python train.py --d_shared_expert=0 --router_score="softmax" --max_seq_len=512
Below are experts of layer 7 (counted from 0) of a mixture-of-experts language model. Rows are named up (a neuron's input weights, with its number) and show model dimensions 0-255. Each number is 500 + 25 x the weight over its row's rms, rounded and kept within 0 to 999. Numbers have three digits each.
Before each expert's rows: "gets" lists some tokens that make up at least twice as much of what it gets as of all text. This comes from a sample of Wikipedia text that the model never trained on. Tokens count by the router's weight.

# expert 2
gets: ".", "i", "a", "n", "s.", "h"
up1:463519520457487502502519510458478551522567474516485508492494519531500473486519496495487498499509455498543511501484491539505517502472489463501479517552491475490493501506490515475490485461507481465542531533486479488491462481531523494451479502516503488437505481499562506448470531540529497439503479521479498494509517505525467505489472482493461532564491510478444484493480484544521498506521499489494526530515527514513450493517539495478498486508513477522520517435505481469487541497462517522468482484484506482515477509498528490545502545545546463482525497476501507521468469543500502479466482479523512477530490517539475481496525503459516536472507482521515505532496540473495521518496513492489513543505467480536505524481477517481473439489513474497512512508546511505512540523508474
up2:544485437477497477474454519530470511512518501436482447508511551527483530479496527499484436531487466518525461477552518559438515469528479460495500480523483482501492490515482512534485534505481493506460494484498501513492521500517496519526492492518477473483466498512543505474519480531506517529496480518516468442499473501465500503536493475503518504514548501524504541439532506508492512504477536502477528498524495470514483493506482547516484514546505496480525489486503501502534513488443508469492497514516495487535488540504503526539512485443523516506515509549516502494506519518491483510514476517549471491514515469541499513506474485506502485501511499448476493520504480453452448514496492498548487483457484478469460510530480503500548507479471504513526499503512523518491517482477442
up3:513479494486508510481494480547459525538493500513489517493478503490499500449504515509549518512508549534499453508499465539480501517520512513478495532506536545491457504486485514505477503496507498520469509525504492509469547528465492477492550495488510493543497482472534505515519490466468484486494485529480493521520499548539482507519508462529480489451515489481496521517487486531533540571491427522443455495510483485482484487527497493466483467526470485555481505441526478483449518521466470493485477511534493548503458557481471543509520479509495490502484501480531501498463474480485485514510489538506511510472472535502465472464493489508518492467490470473507503538494513486493494462531476460535484502452491525469541485468485547533506533485492523517527482488537479524486506521491501
up4:479501501482514479506513474485516531481466512489443488531531504552488515486544522474516503526473499480462544453507514481471501494537510464468496528512487478485487505463508502487485546537546445523483475507506449494501487458494486516500480495562502498518486490504514477516568526541526545480517502508519483469469485525494519519505476517499507507504522473490523502480501501496485486506458471441493523521534531485486508491513550496516519454512475503467501480489540469555570470507481467528508471519499473543479503539519504510516503507532481488481491485470484517450554516504472523476469465505496537542483513519493497520523491504456479514472563493505497474503514517440497518461503498487544512530480524487489494522493498471521502514519499523481507468519506442522506512539466479
up5:524520513441502499501513505443533526521515547476537506489476531507530495483506546524494534425499529534530477485504489502510541545480540477518524487484511484519532471474523478478497458484542501515494501523528516493481508471518515502547450514494507502480487521533506482496511494519478492515500522464477508528475482505510471514504489476487454497495500493506495521483483501518531499514511501462520497491474534518497510482515520509524539480498507486500470540479500486511522461477497513556502477452468488502461509496450487518517440528521514474563542508504520508489512494426502477486496535523472541498539486510562538468492520500486512517505506558452534509478519483474528491492528483490515491500485504466457479495455493538448521512477477514487535532537469474474477502530509524
up6:492496504505484494475521503476500519521513509527530479527484492499512510497511458512475478485492522485457474504517505461469517448500503493529507492515477498505463496485462509468491512499511475473505506549485478525489490497528493481492554509472514485504505475523496550542530539484506491493518561466525506506507461474499511507530472538496534525468468506489526519508535528500499426525551473527480513513497533497486509517510502489520531494517455470509490522525481509470527481496504478463477467494473495457471443564529476478483534505501526563498491502467482510509475542479488501452521515518481500468460496488525576484512490493544460475482523492451537509499490490497509525497453520494458545522540494469443507503540477475467534507478514499518491500495467457460525485505511529
up7:493480547524489536491514509481507493500519519507508487470452512531498507513439510459510508526496519503457478464504486524527446509478507521503514476563524541450531464486486518492463461524539485521505469474487513529494476472463484498524491504517534498489546503481519487525477546521540494526493502503519438497513482507500487546538509492512483488465546484514547506539468525447495471519507511539535509481499522482508531514467495472483504484495517462460509503502500509495510537515526522514498487508492502536488452495490482437440531545520487461483486533492533471513500507473523522511525473499504504509477484494524478519477493486516505507452516540464513530481504482517470498483459462499453449532508518485492528530485492521508506518551525476488530479543475541481473487474500523
up8:484551454541540519464538512484489472500475502521523542488519520476494527495488462481481496503529499520466533510516495501490463505496503494503437479486498493492549490458525514492464455499492503520494493498467493516496480469504523503505498486542546469521529495507472473489535476469531520488506513487495488493484475560521491505530467466502525511527489491547467478501497501542522489518488505489543505466470494558492492469469501485516474489536442475479494503518480484534505530506531516550487480521475546566525512509430541480482510491557501506490495514465432507521490534481514518466480510510484508485491512502480485500510494501478445507501489504563521480495506507541519512466476555470480490547532491493488475505541477521510473498495516525528469501500494464496479514532468466
up9:479501444480498512444485514510496471513521500521505507485504512529476499503471525548528520469430496542504529484532529476504551506478498476504516467532487515536481529522475502480527505516495482473465536514517501428483534519535510493507528490488524526486495503512518500521510464493473507453486492498463484508563481481504481508479459469522442497479501493529509505462478470515493519527496527498505468489500471544531527479496487484494530520518500501437462545510490540509474503518523514486550467515524484516506521466494480498455497500529488476560486498512468503513521504509527512527489478455520516533498479496475482528515504512465472533506520489525481521476496484479535471558488538512501470477472541568516522467498488484478456542495495489487525548515475508545514517526506485
up10:498462468466470464483496524496466457479500517535498504475511502487520452499539504534504547497523478459499533568476534559531493516480510493431496503495522507494502506519447516507464446500497508480516523504478474502502524458523504501550456520478492501521526516491497500525488497518504548513463477515513512482449478521508517497513478492512485460551500440470519518456500490523500512522483492528507482493544491496480507509530471486502472501490520492480499500509471482461529548483526482497502499576513489491492484504498537557468504475475497525523511495526496470461479513542514481499524482503481508494490515468517477567512517520467478473475480508473503468544518437501492469448514554499471508504522478480504520509514512494486481482495497542471509467532478515500534480474520488

# expert 3
gets: "\n", "1", "2", "\n\n", "0", "| "
up1:497443521554511521504466481490462508536502520489500526537504516497548514488470479486541512521498475495504501502518464519475515489516498477519435461510517523504523433452506550521505501491550490503464508466524517487508486503538504480519471498482533466487488478508503493534456511494495507547504518498534508547511489486557501506507531483494530512495491531505486546480489476505521485497451538471459514501482523537491506454508544488527473482489494501508481512507523480528523452499501509506497459463463486538503475521481501524495564482479507482508502514462510526546461580508479517514466469495488520490494509508542460471565499490474475471455497460505529511499480511496481540481461491507495521519482521492513527498477529515498529501487481517542494452510498510490508475481475542
up2:524538503471511479483449537442538483476525492481522529489540493491508480523504513473469492497475476535513482450542488550518466492524487508575487476509517516500511508497491553490509498545491513468510528491484479473471528504526491496492470481522497488476460505490496454521482494503472511529490488479528503526474491497541502539492480464500478523495472487482486470505514485486515520488506489499487494527510502513527554544545491474475481495508488500490472526497504486472519492507519496487501534459530504454478492497481461489478472507484497525549524525529527526520554539496494553501502471521493498527494541530517445506499489495512489473481528489425458482483484489498498518463499478484524469558499523494486513506505491500485531464475559508476521491437571503461488544533499512
up3:520502524463521510534512508499516506542513433509513492476501505463548505540447530499482463527538479458488521461508498521482481492501462506500493479523476486504480477476471545528530507505515501506451477484515485491487485489479496515495498502465499533467492508499520502480512521522498545508503494471545468512531531469490516499483518499519479529466505514471528487502521505498523472525472507531461523500490527486496502509494481493493487482548489503481481508509500473496489491512574505496470472492455519535488533576480477468488490537499481463525496519456508488489469477485418539531503535502500510527492479464542524503447513467488497496477517478479529503522453501505521445432486495549495506525494479475528541509491522479489506486525481519461530496523468511470515533492482566
up4:484483522508508472503510548483510544483493517528446493537522540524481510517528517520546505493471528482542521491454519520486486486505506493487496489539544495504525561526521479494501528481515510463499479434469498507521514506514486494496472515482473538469491458515476484506475463514525453501520485499502496519485474482530450547540522510495477506524549504545520513503543449515524513460506443503473528459477497472474539501501483479497483491487503485465461470463487514478488487552519497498445508487462514486487488500493485522482495507510457519473492477523464502487505517537485450473500471483530518538506501540458498468530535492482520541451507448524510482493502478505516509527482437504518524482517497454471485497540502521503493514522478518476513501481474485478521522452522519
up5:522484482545539497472447510478486520524556518508505484508497502484495489494493535535499474532450499495509505468518527515525478475540543500521528478485499484462504497482494484503536522510526484527458485538500496495499482506554500512473509495492499497484533518494505521507450520540513488522533467505449497495531519474532491497566537501498483515449515501536473516555507542516491482550477554459469538507506546520494445490477512482534520500469471494506504522490517459554480491480485482522495474481469515492470493522594517497535475503500489532542505491496443504505495550528492499476485491494494479507501519476512494536483534488511527510529527451472497447508476535486499473493471500495488490490479539485527459472504494489490518514522537495519488522533484495488495484509483451
up6:507505480518501526496487511521527520480473522518477520506492532487506482534522509523528526537458472510478525466515479511465495506495513479509495535470445504495501478480536509499507493523526485484448520491501514512465461529518499471466497512480488523452526506496501468504481494516473490531503504549499496514483534503500468489534483518509487504458510501499488523564538470485510502501469515476540496480513511493461491464501483468520472454555520541475552512513480479451521504553481484501500477512470523506488505483543508512447536516504447482517468494500479526508496493491445486513480524523485490555489501456499464444531518510500491508508485534501555485507495495490480507463525507415473476497542470471551469500470483587515483525509508487514508513532476516470525504493524501
up7:551476495527506471521497490547507498527502497495527495474565503517456502512473507485507487505513528484501483540470523480439480494486529515488513522522517542514466489505478450475496504529505481491484506516484493510476461523541445504518489448501505513549510521525462484494508483469509475539476497478482534510492528525539498529516527512533507498523485551507523428532454455530507451450488453501500468503505445510552533530522495497523493511485491535458487528478501492540451496475459521496468470541500488497520483524506500478455494495486477531489500486513459541496517520480498518518462511494476513514481489528496431499514524481482491496531496482504525504546508494494493520506519499461500513474427564512497513505501485511522505498505509540496531525519481484502517477503518491
up8:506527486500505515459486462529489536489495475514503531507461583491512537460532498520499517508475497504499474511527486519470524497524505507493491541477525489552502457471506529512521527506457480477500463480491510494510519506512541541501490491526457490497501479540506503456537465537445480486500483554469522498431545498495535501525520524529519474458493539499502485525512455534500494529525506509495493512465506497468500553471505441473501523517529544503497500542530557524503529471479510510526504515502509504478550500515532481469497487508492466529507553524494449507517489481495532492476486518460514531467473526484512488506469481490491497486488517485520494464489498501465507455513528449512543520463469502465515450491503514469538499504479519494504481516475502510477509498502457
up9:525509481467483499451484473498481506509516511501458477488521480467461476507503513521504529468474532500522513499450489492525512492518497523533514507479473458509551507525506486513513503443524529495542508537473503482486523506511475489471451501473483477479498501507495524504488519525515510500496523487525508492496519517522541523476503536493528514492535501513499485511513474491540470499490474498463508503530495509478430476470526483522475454499456448464519525483454537519473536525476519494534453517505439519523510522533538478514505497494461538523508521501470478526487520507449543446517511498481493448510511545462491522487542544484499531505506520503538485450528526515555481501503494524502448512492489515554516516518471543497505501480496464481470520541534512467489482488464474
up10:491482464528478459481485507482471515506490497489519510506553500499448522477489533516474494499485518397491516500529542453478485514463510487485517526519537510485493474531454493483484492551472480476478486535501475487475520509529524531524474487526475497492516512451542560514511517498541505481455478532491492498510521459479499489504528454494513506500496482490557519528549470511503446491498534522459465524531480532531491506483496489506462496504463497521516504485486483530529479492508511519519491522489478493533544495465495503494502479436489507480437522515542523486487476485495507491503479545473500493511499497459496484529475507495487511477476539492489515492468524443514490507471540522523475518503485520496484440506507484534558486448469520511484510515508545478508502490518493

# expert 1
gets: " of", " in", "-", " The", " of the", " the"
up1:500526538501528486461515497477502478501493520489517467505502506512497503473474502469509537501474451516463516504532512513465521510482454540497456515460505478515489492463498480522509499514508450516517500527463504487498518458515498486477494525476461516489511531498481523504506475499540502532553483500495479479523486513508526517557506511521523490526501501501493512492465484490481499512509498517509549562521477563499517500480484491489464495520530478446500501526483501533525482483507523495512528481478516502466499422517506504519466452477475500530472523517470484456516464474505502529505521508514493525541478403499526480526493522529457501501486519521526522548511439423481464477500527504527534494506504462490508471504506506490477478496474530482533544524495451508524475516459472
up2:547511507574516478463494499474516479515467519463473490504485556532496548482489497511551458503491518491523528515487484482474480529494435518531487501498504478518494469536543478510509496547528517476497515491495494508519502516513532485513505505542445492542481508505480507543524496497531544514464526452524507501484533512510507523505515468481502475481497538514508451537486538470517464465564489451521472485490490508525523483481500517495525535482514476531506504502507480460516533498534511467485496542468534463497476484511500472496503513470475528498450555519534556475507474500459507522524483488513531505512500474509497531484512494488486515490522520535491484483471502451561546515515524512512507544499486503477502502490512477528495537487495540479540471513464506468485473476490491
up3:514433498491508471501509527536509509517475508466468490530504461536499503522497512509487552504477515460502504514520526500460440497480506459451490495548534511532476487465526552514463493492523509513482494516529523518510491523485507547480505447472500515510476532475534536514492505455489523543486466520489491501526495466511544473523504505500520491496511492509496472451512521517531522473524508496521512485483520489476543510496526470476481516500481436470469542500542520469515480490522481524505548496494463487509459541487504440516458494519512512524511536477493527506517522511485517498487558525464492507463493494503515519508497519499516467509538470464517493495536491471513476492483536543493471514529517490486470493541483468539482455489459549446504469471494469509493507528507532
up4:521566446528492539461495541576499525464461500496524483496466512452509487487468516546520529487516494500477496513497485494504517507499471463485478455478506470499521465475502499516506492545507497495511495491476481539519511490546515482509551497517432530474510492515499470536507511482505490509503517489473551484559468468513444489494534559468507505530485454483499508527537528495524510489508494486539537527510518513512466518511504476488505504526535501499496517522507497472485512485543548484505506502479474525486477490498520429484520517491476539488464468564493535489453493528511518495526532478537494511488553484472521487523524487498469474471501511516508448467483501485515486492502528488460500501495495446503466458495511484520517492527488512494521483514501477471494526519516474
up5:494453504502484500490489508482527538488485485516497458502497455488516501528543508517480543528523572455479462519564478472528500516502499489498482474507497530486481496494490526503522527494487513493471521531518440519525476493476464488489488490475484486491468491474533524523496534476495531498506481502547504495516494466520541504506485508509512538446481490486504501512498516495526553437504537532485463501514490528519490502469499491508488526486535527515505451490486460468516503529522447482513486485492492461547563493512470531517485549507483490453516487544499499521546526479486506533506511484488479531537477514507490505476501493585477539516503480458437510473520485534520526506512521513499473455483503462517482516489495509534511468534511447473495514500463534496485481505506504
up6:528471498519520504477532464504526496502492475485477500527534488492502516520478481471486515473523501495511488547476504557536504550514518541494491491490469471507450477499467495520534491524514497505497471518496497539520512524511531521520534514504446538489436515478475506481517534490524463462485471499495494448535526528492489534486530529504541527475518515529500511480494507454521535481520497476476508515470471475499509481504481494515500504510478502495481492533441526466499511523498452505483505522487541445473490522496510477496473493481516524491540568480534526485506511535517543472472495477468520477559495494478490493462500524476491494536500480515453533537493501489486450484536482452498448503473507506556485469519461520532475507452516524480513539515526485512507508483521449
up7:506479511490526532521505496458562524474493462501463502466469434492509466500496509512476529501471546523512519493470473494495463533469501498468525471487456490490490561469532513472476512537487512483495478504452511488522569512462498506498479480516499475507445464505521534524511500522531502448488524518469534499515492515531518513530526516495514469474476485513501517501451477460470525531519542516499503500498534481498504457477508524517479488505499485493523490521468502515463480543481477469541517493501504512478454507516508499499552488471502498515487523489468473479527481504480565486478508459477491552509535476496511477523529505488504460532541478490540520508533491498479458488502509503512481519515451544524501489534478503507509496518435500549504484519509486544480510523497458
up8:524492501542463485489514509497501455485493477544514479483497489528522546472470518521483488464494521528478492458521490442474496514545495521492552545526509499531510514482514491453500497510503495534515501485452473514467530536510516504571482506494529503492520517463497505501470486436521526500492502506515475458503530517516526496463556509504517500499514491520518458532504447430469536540522502525541475529517464532491498532530496495499522515477492484494512508515485465523476522499496489450457515513452505494508451519503506492492499516489554487500502487498533487537481486510480506502506510479436474510459511511493545505500522485532518480526523521480485513509485493510492501497497507501529545496492539451489486448489491449511527500465508531439448488483475502515486479494491449
up9:439460507482562524471522485502464497501481476492519444488484484462531505506538517533490505505456491488516515508490548468515497473506491498497524488513489529509530513509477460456466514511508482537495501478488510492521520476506554429533495492515488458516487504424495491495469507519553517476513545492488485499524491466484531548464505506525488538494460489507488531507527476525543500511478466461489481469481497505527490536541510495485502514539485479440460519445487535460481525487518501540509491511500528453491498466543486525495482442468483470508484545525517517537488462500502494497551500539487520498509538514495476512493483504482544489520473524497504488521476458513506502500476527493483488490506526500507485515474508485495470512528535499539538531514503523481517482524463482
up10:508538489437528487529515537470509507515497500511537489469515481511479503541500461516530499467514504498462524543459495498492491532481502529508491470480498525485435428523513484480515491523499528467503535493515485482524485506480533490490485487536537527495497524525485462527525494519509554474521491566510503519533498523532508535524508436520497478508470478538498482504491473495493511504525483506531482506485554547435464477499505484492524470462529515478524516478512456446521521462514492499460535525517509500537478507521498482481479509520512485459480504522506530490476510454524500519528466499509488505500447480477517468511483465514531492500493498490443511507530497513458520476488522500481512528447511468494475500501521527544548498483466522532489514498525516505479510554523482

# expert 7
gets: " | ", " ", "–", "; ", ": ", ") | "
up1:497520491478507501517438438532551513495556489495511521513497510496494491507501488526555488507505498477496495487519540539450514517513528493533508495525486524543537498500513495460470482532456511476485512494503503497486527452521484530530524483486508501452523520499523467478529479505481541532447526498502455503499511470514498457541499486535543471491464504487492508502523493482532540465503486513463496496450515540449548510465523491545495481483480515498438494525517483512479528513473535525490513448486488541509446527479512495475484512466507485539512498468504489490531483526514485490504497518487483481556504501524485482534486459499509504528529479471460478492555508453508519467521507498503508455515534515528522466504501505493544492536496498507507499508502471531486503498516570
up2:527486530471488516562514482521487545520471472458481496483493493516503453525480511530505501509533490527523474454429496487488501531468525519549495483487487521523493528472539505507536487511471508448490457546484494525469493466542464481538474540487492505524501488484484494526512473524513486468502506495467483484504460513527532499505464467495539488512477454462477431512466458482552521490507536490529510480483476472476512520496480526505488471520520496565523460504473515503488520501505469511485511477504450476499480542489536483518514462498481530540495515515435539539475484490468500531521487486538530482539493539519511536522523501482520516536516519512500518492512532453528493475512481504530515470492497497512507471497493501502492497462494494548488513532490506461480499516511509
up3:513498479471504520510495500482483434516448497477521526509447467485510513493521512535459473501482500479529455509516437510463527517536505492529527500548516520486470483462486489489510533475503529483516494517521489530519501529565469492509457511543535525478495526492513512473496483503508476527532454535497510504499543514439503473488495512460479505505508549507525502491485497522471466525508526506496515522517456498515495459504549523547513484551489507496515457509491519484460431498505456516508462509525521475507514509499561528502478506521486472473495496501499504512509535485510479515498503488493525531479535478476484491485462540481522528502511512510499508530466502491485499520517453513499536485511494496518495526504445466547500494467484453468490508532471511566520448520490513
up4:487477519481526496489458515511488496529510480472495471516511503453526506508474537536486535485555494540498573489535489523505488465518495495494510477475508485492448535508548505530523472533489501484537511475499561492515496499482504470468499509454482495478517512499535499504510474477506501445505498525519467486497558464507545497523521443470484471496493529507533502525466515473471472484530437476496467503466462507528470485520487493528496513531535517544452481506481493528462500519518473475523474537530504461502514486481501503494469501477517525502476500532499491523492520535485504515517482528477528503503495466519485473506513544475485538495473483507442490543505520481494489492506498541475520501475460515493456542508478523455497477496486466480464465531496513511460557535514472
up5:509477535489501490475525471527469461512523490488513450541505505478507499502497518497488489503492477501512531511508526521527523504500492481506515541470529475473502523461514525520511497522486519513489517490482488506512503488486533547493492533510531483521507489494504506567504513503508469535469483503509476473512508479530489443485498508471525515452508537495503449474496488450517479472515519484499503497527463470510498528536530534522499508511441493516566495515454512515510550490507451492458482455507507488485496481522472523553452456478497502511468561527469496440498447475494490517506486494487508520500514517541546557541489511506509473508484498513515468524486475467486462460463494469523475490522485477532465459538502477476505550465453514487500467530511533527536499472477500
up6:494475507520485478488549488531493467494496509499481507518475483511474492514480556490517486459519496504471449504500441519470525527515489515497527527529471499537494465470503528504478509504503478515492475485541523516522493515490498501523480469486478502460488472481550513526466503502522523518532498499491471507517486505531521479480538531492494489528481479474493499494502511488524497513534511510503492523521489526488534496540498482506494565524503511502531510521471543508496483513487499534495474542516535466471513566458485520513466476451482496450476521526470531468505544475459484467547518520533554479549575523560502550526520493543513505512499465525465505530445483508499512506497484488498521471466506507469473489565478464460519495496488505490515510475485522491554489512519503
up7:442524475492502481483485504533499482515489502486446480485500523523476481511538517534469517485483514519544494492504551530493528493498533514471494501505509525497509498506510492507491546467489511518476471489515502503508540473515510495465494515478530465517509504517533492501481507489533519516503509503509522533480490552484542494481503449504508487484508500545515465544525545539510521519492503513447515499499495466492475508501489558495478486499514493482462464473452524502512460504478528496497482525531456463473471525550468501515517458510539500555517495436471539523482483472498528454478480504467513555542520551492477531505492502492529543510478468518499459437495467471520477493527491558512489529456477521526519451509511507513509508527508521519471479534507489498519520530474454
up8:502510506510532486445496494494529552511479470467526508530527487478528484554508538521515473515520516478482479470543515474517489536448498502485508503524520497512520498485508516407476461486558500545488502487492488458475509513494496522512501487483502499503497495496471445482492514520496501494554504482493489509479507510535516486509508510505503546485510542518514522497517530441490508522474498497469509472525454535459505509550503490550531531512469520538504491534481501507489519493478529528458560463508462489496547522469494520501480480505509503471500506456485479526511539459526490498456533450504503483538490523503510481491509448485487545486496487488507492508538490515516515512514461530451501484506564476525457493509490481498451502519488533545522477490491510502490521526544497
up9:500485498531495487514468517472526492492485509476508510532489500507511466493573490516538505514487475500499557493522517509455485495505470518512506493551504449505502514491476494467457448489507512492455481458483492498469458537544518509479514460506557501500534539479502545517597575505468516520480498490501483487500491488483526445471522477490512456477535457532503503502453499507535529518485508550520502502505498479505486492475494465525528490481519485493469484515492502538502512513474519509487469482553483539552497519505508465509470509495468535537491539500465478496477479502532527505493491519493502499495513514539526515468473482533490512493516506519512429516492524504482495481461522521513507448484506514538491495484453495464519470478514462533527503479506504508497491476480495
up10:503505458514544517435499517486501455541486492507536476501523460431530507449527492480485494483530488490525522502527491514496479510530540464496506537500573486505508511492500485496490489541527531491498533497465475519510480449487477480527541473512493475544489467489490463486479461515479542550468498514467482541501502530490513519533502518504522505549484511461520518532522478508496487510489503480487480498482494499524489496504523475511523480497510523455513508480515469499538506457508469531495499453492497514496486499470503489509473535522468516484506471489504481553464515563499491462452520533502501522516518521519488495525487506503503488506478504471402532499506507496479486507529487476527511516523504518458474524514473487436442477523478522495470493484539501485487548524508509

# expert 0
gets: " |", " (", ", ", " |  |", ")", "=="
up1:482477562477492516508502468558501506502497493477538508467496517511498502480525506472464507468465463517506532445495465452500460536523499496466495490466466498504486493525509479505459558553511518492498500523527525431487516529480460523560469480505500516517502488475518509515497501461502523459520481539472522498549496493482501510476509509477542499514521473531503483480524540463480497527507504547435530492507490485497462582487497506538499511530471508522530538489489496499496511493508530500513472490533489522512513518503502484516499500511494503561482510511500546513525475519463492503463540560486507520450457485497501471475509449481478479512483497523472513465484463466473526518501483491488516509495470500478532507473491516536481477481466472509499486509542488508493460496467490
up2:444484501486470503499453521508498488492481512466474488488462525490509521493527511540525490535486493457502495474498541499526530488568490550502495552476485516488534473538445481506506461521522525509491477557531493527484520498489460571492502493510509487539537496489504468495501488467502495466505518513510480489507514490553449494491492501502465495469463493454488513541521499486492516466490501523490498513521487503511484502501472481514560555465512477518479469503500492484496498523486538516516514491525525488526531538522534522473487495511483466488477567498495527508517503538472557519530515497487546474510518549486451479517479584471506530487496510462504454471487514520496487539510509506466521487521525467503481494457482484532501524492490504511501492474493510461487481458476493
up3:518506494500506516480483516515511489536479534481559436517509473489510476471506487483516495509514456474460506518499534512552518518509554488484492514516475506460486480514485469501518497578506532492492511540481526504482463521481500479490502518547485469480495522475516485517524514525554523522449498470507498496493505541532493545480519498489459499476519530502528496509485520502480475523487542511513563503487476462445523485498454528542490497500493486463456479480499497558509506526492491503524461472487545502492517513528488442492516443490520509460513503470524506491490489491513534470505494530576496445504504466468509465516538446502488482491505506503505504488480491452519499493479532489497542466463493509540490477536496490494483490474519489444500514528500506497528479498469518
up4:469516494491500507494555521488498488487457489486463507516472478528465464496528507545463466489507506512516503512427494485474528504530483484473466509499517530489468495445504483489494524520568520437525482525475449520462503509484512481492522556510487451471514507516508472506546480490469532477499471502508481568502458529486489518497523491475506496497482502524512506537506508502455492498453482497506492498490517551524536491471485548560467443508425500495472512478487535545474508469482536493479466505504527525457499467500515520485526482476507486514520491512484514491510480495520511534515461498504541521477503475516513500529477487505526503505519519486459512488511539488487517508529502491495444558468529554484524499537500498528500509503497516507494547495497496499520486497479473
up5:487507474492509466531477529517505456520492451483455488485506494489497485509473491530501476497481490495510524490571552501525518463466449492507453513525486481468503495497518505519509529492530541497481513468507474532517545505483480518534489502526472481466465455471488547520479477491513537504529519446491507512540463544526511492492481527452523527514469498475535499540456523473500512469513521504515439486506503533472501534497488497501455508550460525511500483502484529521533521486508497518499517513519456467515465470543493513499514516463497458522491529501517514516527515517475532496484526500489510508526523491500488499482518499496474502509513502539514472478475538513496484507469459504530519496520461519510516456550545415475466475501503506502483499453492504540514438496521499
up6:482505506524479539522484539503498494527520502456531486453523477495479540503518490495533471514537539520497515451502524541499498464466485481497512497515504522512505477490498470552514537472549508541502502455503484502528510533492492513482490516499522489486494496448472500492520503488483484509498535472514499493515479541493534482519544499525523516471519466472507504549480511534512509493494496449469485515541468529571506452519492541480498524490502504464512514530462530480471469474532491529464488497516468497529518525520485495515483532482462486525522513483512485518482493471502520506529484522491540474539504480547498529480436486522535569504534530549496430478478475534477518470491541502491516518499533461489461483546515500468510500501524480506489503536501491512511507468448483
up7:490494457467485530509509483512468520540499537457491487491490504503535504508482506503512529520491460500469502543518482492517489450481506494488511496479498499497474519472504459485477482534460475512467504510526507472473492550473512478529491475515485499519485541492536511477522502512512497516493495523526475512522492546505501529512556511487513453499490530529430509452498491509522492522493504471490472512518496475538516472489504463527466496540469508501536506480497532502497474478490509490471474548492512506531499469459505444532493501459492507556464497532510541534441477544519476518534554515547500533511493485420504492454496499474468505516492496494498523457509494509510508503519485508549465520479484494470556494481500515475463516500514492495469535521530494557529457470478541
up8:511509491496487486526498550495505508483500507484524451450489503504470519488462502505489525492531438498494538498498517564484489468464516467495499504509482507498491512530500537525494467529522497539503512467517538493539493439521508556476510509477494515523516528519556487502495498503479477516510500531470516532519530504490466508533485529545493532528475500504503473500483437488489501536502537477468509483522497474539544486520516529509480554500540470495516498473494492478492503519475482477524548500529439479506496513580485480481525524529476542503540483473513507468485484483479504543521488511480476529527492471465494522505491474486487490475499525498455498456499506517513537486478510442466523536479502494540530497460491547509445505502497516486520514499508509458508459448509483
up9:481532520502492480523525524495474480515530477495486494504479459524496510501504499518513508512491531440528505472500505539540487481543541518485484537497513508490472458430503521543510572471503528509452482508534500509506492482523448530525475548550522492471484510466441484561497490488498510503500481465482524470501497478517518490501512496500472503503497507519483498525460520478472505511501489542483496510469463510487493493517500529526492533507488538489490541445491484531540510488509494481493510457547500516489465494448483506536472549515531513486497500516473519512488446503490495499511502516527515466522485483549450510496494522531472460496457469497484541525504525514493484517512474512504500477480480510536507497499535402480458487500495545504508490490503537505539474484504534
up10:553513484473482524483485467430498504482464527496509495466530513510515494487469511451488500465480511509491520529522501511530548502503486532477502498489533500506535460492546540502484474505561517522471528486534485511453542496499526493518536496510524503434457489518459534498521495527495507453504540479504535515533470512486530520526457540481484550480488504497469540550538497501519519483461477528497469512543511491449474476471523511505507520494497511513510493494463466477483500480539487528449490512471517539528491465526471471491482504523527516516527538542530479509512517487503514505493489458514492469507486446512554490494501511541492509546503477485513489528486534512499525492513496479485527513520473437492502481481539451492488550489517511489494505498519517502494470474493499